Weights of a small mixture-of-experts language model, trained from scratch on English Wikipedia: vocabulary 5150, 64 experts in each of 14 layers.
Below are experts of layer 6 (counted from 0) of a mixture-of-experts language model. Rows are named router (the router's row for the expert), gate (a neuron's input weights, with its number), up (a neuron's input weights, with its number), down (a neuron's output weights, with its number) and show model dimensions 0-159. Each number is 128 + 32 x the weight over its row's rms, rounded and kept within 0 to 255. Numbers have three digits each.
Before each expert's rows: "mostly gets" lists some tokens that are sent to it at least half of the time; "comes before" lists some tokens at least twice as common just after its tokens as in all text. This comes from a sample of Wikipedia text that the model never trained on. Tokens count by the router's weight.

# expert 19
mostly gets: "\".", ").", " so", ".\"", ".\n\n", "Note"
comes before: " The", " In", " He", " It", "==", " This"
router:142188147147125078165085078092057154162138067117135162072161137090181078154126099160148125161135144150129127135129175119126141180107113108152137111130070155166159140116149180204096151113180195165109155174131091126157133128098139113173091160100121122148096163164140140138141120135117169223166104078135086097121164164151157095171152125139160132113119191160129096124142087142113121083126149149198119124142165110115094178138147161166188097139147188139152163135117183131062100131115155
gate1:071169182158152113154160136145097121086167160118070110045087133053143098114105118069122149091077176144159092132184152179113104141139078167129153149091166138102177104112128078145123145159144173113131134095200082137121126064196123156125150163116097133085144142139090204153135104088169117131130129185111061117117143184131156127122153134117134073157116152129134117148121103159148195095105112126123150118069175116170093127107104157201151152080102111108081151151122107111119115136150123
up1:169107113089092159101125136065119129170115171172145111134144073176111105119136110081098108092111036105093139081135134124131126161108110141106149106155135153137135114093164180188098101111120136189199131096068110158131111134071156096151117119151090136117114170157157088098059136154182160138142132102118226113123102177149107116142181159147174136093113153128153130123165112189109054123120118111103139137153170120107125141180136131132161132185128169187137128190177124166134186088118083
down1:186096198084182167161115129126119086146114082112140122120070115091132063059121131093142128179085133123173141124121134088125159155111128114129158103155136134187109094143163137145098121098072130127117155123120136134163086180142107141062121184085100106171102225173103095115124151080123160174084102163138182146108145161178107121079118167089122111099113108027146148114130176120159170135134105172077113145160097184143096074141130096129164124122169120178094110119120120144083109133119120
gate2:074170142130197122119074131044080094139154135158061120092132115121102112169148117117160158067092169126141150153128155107165109139152115147117086147129107130099140146173096101149150131144135126125131145183131127127140108082157107127094187148089111143185060183118159139130130107173144164083158112149156212146088082145163181157154098098179103122169163127161091138114111122155121123137085205149177173068123095121153125178151047118165105105127094136176139132182163121094127098094095106
up2:144126125156163092125100081107141100112135099168102168134093153139152134144096112122119094088156111160125072128133144158144118100106081117098089165090119091152068104109119080085169148149106130100143130184147092160107109103120127161119132152146142153091124119161143184103125087189189183155146107111138107109127065094247132116121112110138145109125137096128115176133131112091132230078113118154153151102169131170087155019136093131116086149172123192151126121105116038136173158121115117
down2:169064166159118144131169156090139089101099069156138194155146145134140170164115068121101099100120164119154082126109125135150150127157086158125144161111126113123182111191122176096134148116140121103150134123086174095152131089120101123111164113129163181124146127110184141169149133124108158106109132059116116151156131133168127181166119082139171105102066127111137173095117101143071209137171153160101156140128116114124158059073138155138091194131111206076058118090101101157158141067190133
gate3:080133127143133150123152118172135121124110108120164137083142137115124119128111138090128109149145125104173107090136153145131098126133168107112136125124093067114175208077157161154082100123101075179115098148067154098126144137120103111153135101180128101136108087170124093136133137086125131159182178170146119103137147209106118147146074182126050142136125206178139073150138087128049108165131194165134120131069205127080167160147072095143172115178139104135184133119097128111126085182086144
up3:125131129126178106159165105194133123092148126137148193124161143075135129132143175085169110127104084102158120119168166136162145081124088108150105101130142051158168172095128143101117100104077075171172157133123155113154148132126121109102149102109119182163111084130111120156129134141130126138138136147177220144161161208101160043159122152169095148159109089184126056126120080111071106123151202102145096102072153117123162142132098121086149107181156088078127156150135129128120060145126083
down3:121139112138154073123099148140148194152151105104112087150082123153091099105121175148113084101083131179065071173132107123121197184149100099125098082124053073138187154173139138090123157142069139156134145155191105114102140096111163120132145107116155151127133144137113112122106109134112085136137116101076147114132184142076130079106165151145148166113112143123142102130163089124150055063163188112125136093075153120156085134124079071141085129073081132123173192083141163084118148173140170
gate4:076180160132151177115182094085121128122152103122061105154139169145153103112128122117160155089175171130117120131124113121126078101147105129063056104139119148135085127062144098158186099117071141118134108146101187182133097120106148141134128173162140194119104136145106132139210132150139125109128095104126062096126070174179150176185149084118112132114153095133087156155166119187124112106173109118121086079191153137107087113116115117204176179108124163094152167122147122173178157095103120
up4:172115131153146093120107212151121140169085156112060179150122094147110086183152142130101225110127122176135075144116117089140133134085143160145132161138111171122049153106152182178121185162118121127124168096092128177155145130105138096085073192111136120142106133125130184093120121155158155172122167134120147182140151088178099126140137116107153057113084167105142081107068085092075115123117113117135108133158109113121083121194147136112130094097105179165112096147179083126138097108151176
down4:152151184189233091112153178122102079086082142105093107154114115102156129153111107066118122118189148168118136114094151123121141203108132083088134139157123148103150151157129182124149176111079077111134091108106135096120206147129127133136123127145097076168158206176092087128117144115117129100095134098136140185171144155148111146094132057135160105109098144122154149104113119129122166123102088210116131150119116116198093191134165124153106139114093167083083141111073079089131090120126127
gate5:152117135150117170149186110057172083132154045154146120143156144132163083118096148112106121113175152181163142234139144088148153107109149164083107145198082123176132169129110087122162107159133177149102159138072137171110133119192176119134104122113159180165092138134131118118100086143112169151124116123153171118137067068231131148134105139130088109110176129080111170178097109122084136118114145139159086101131156133106147128158116135164146149115123141194158150110177161132150091075112124
up5:125142145131145068124109153112137133121174119178113143098123134153170097087151151127115138088112113177117122191132143102165133080070145186112213095143093165155147178071108130132084113116137134090128176088218159169078181121140117104106116151121157117156098163109079171140107111118116131219172167109170071110117088102131101132120103070173146077116152163095066120133079088142086154095167150142166065130082121109136081115162134130148119183182099105127140137137102146151166085142129111
down5:135117137139173101103113154152214104161121168133054162138118123146129082135153176195121150078123137149128049146107127141174126135102118094125083152133090183164046149074191094123073129124107054160096161150104107170134160124123131154157152149132112093124113116178082065104094099150142129134127164126102126107144102138132085095127111128141150066087149150107124155145126139139096157143193164158195113157105175166226129133118139112104108135102154092093124139145101113162081088190099112
gate6:156141130148138202114125152125115127098129101083112162099111096140105188113140169084084112168174141157129120130188146100128195222125175135099098163091130091128133056117160077152026126173141156151091142158076120132097074137130164139175149145162140139146175154177102142105139122168140193152149096158146135106137152117155131141142142141069115147061128143143150108155165138109177148112165135077201146094123147081139137066137103117166179072091152155150104132138119154149143151092170132
up6:083106122140094051136125122100122122139141134159138132153176169114149104151126100154170121122089087078173151100117121153134057071115063154150175079127147133164121201139124194100195162074143084154116099108194168169126123116108095098110085139105149156121101132085116101191121102147099141140072144095155122146159105163112132056164113114209115160176140150152104165103134095120078115123116145138076078172093121168088155196144086092128078180127111103109104101145135142107111128154109110
down6:168129146090154146118207072142101127129150152134129091089140146072072123148122139117051127128130108098111127121159112162145063117117194109110170131103117143168142098077120133087092071178154149104062143126122191099126070145131146144151118115114117142143130189131158109142100109141129112128120156162178123118061100134202095158130085172137135074145192119118096074173072168139158147095133148148125113151179081176150119099169155083168195148090180105159101134195157118157106099113141112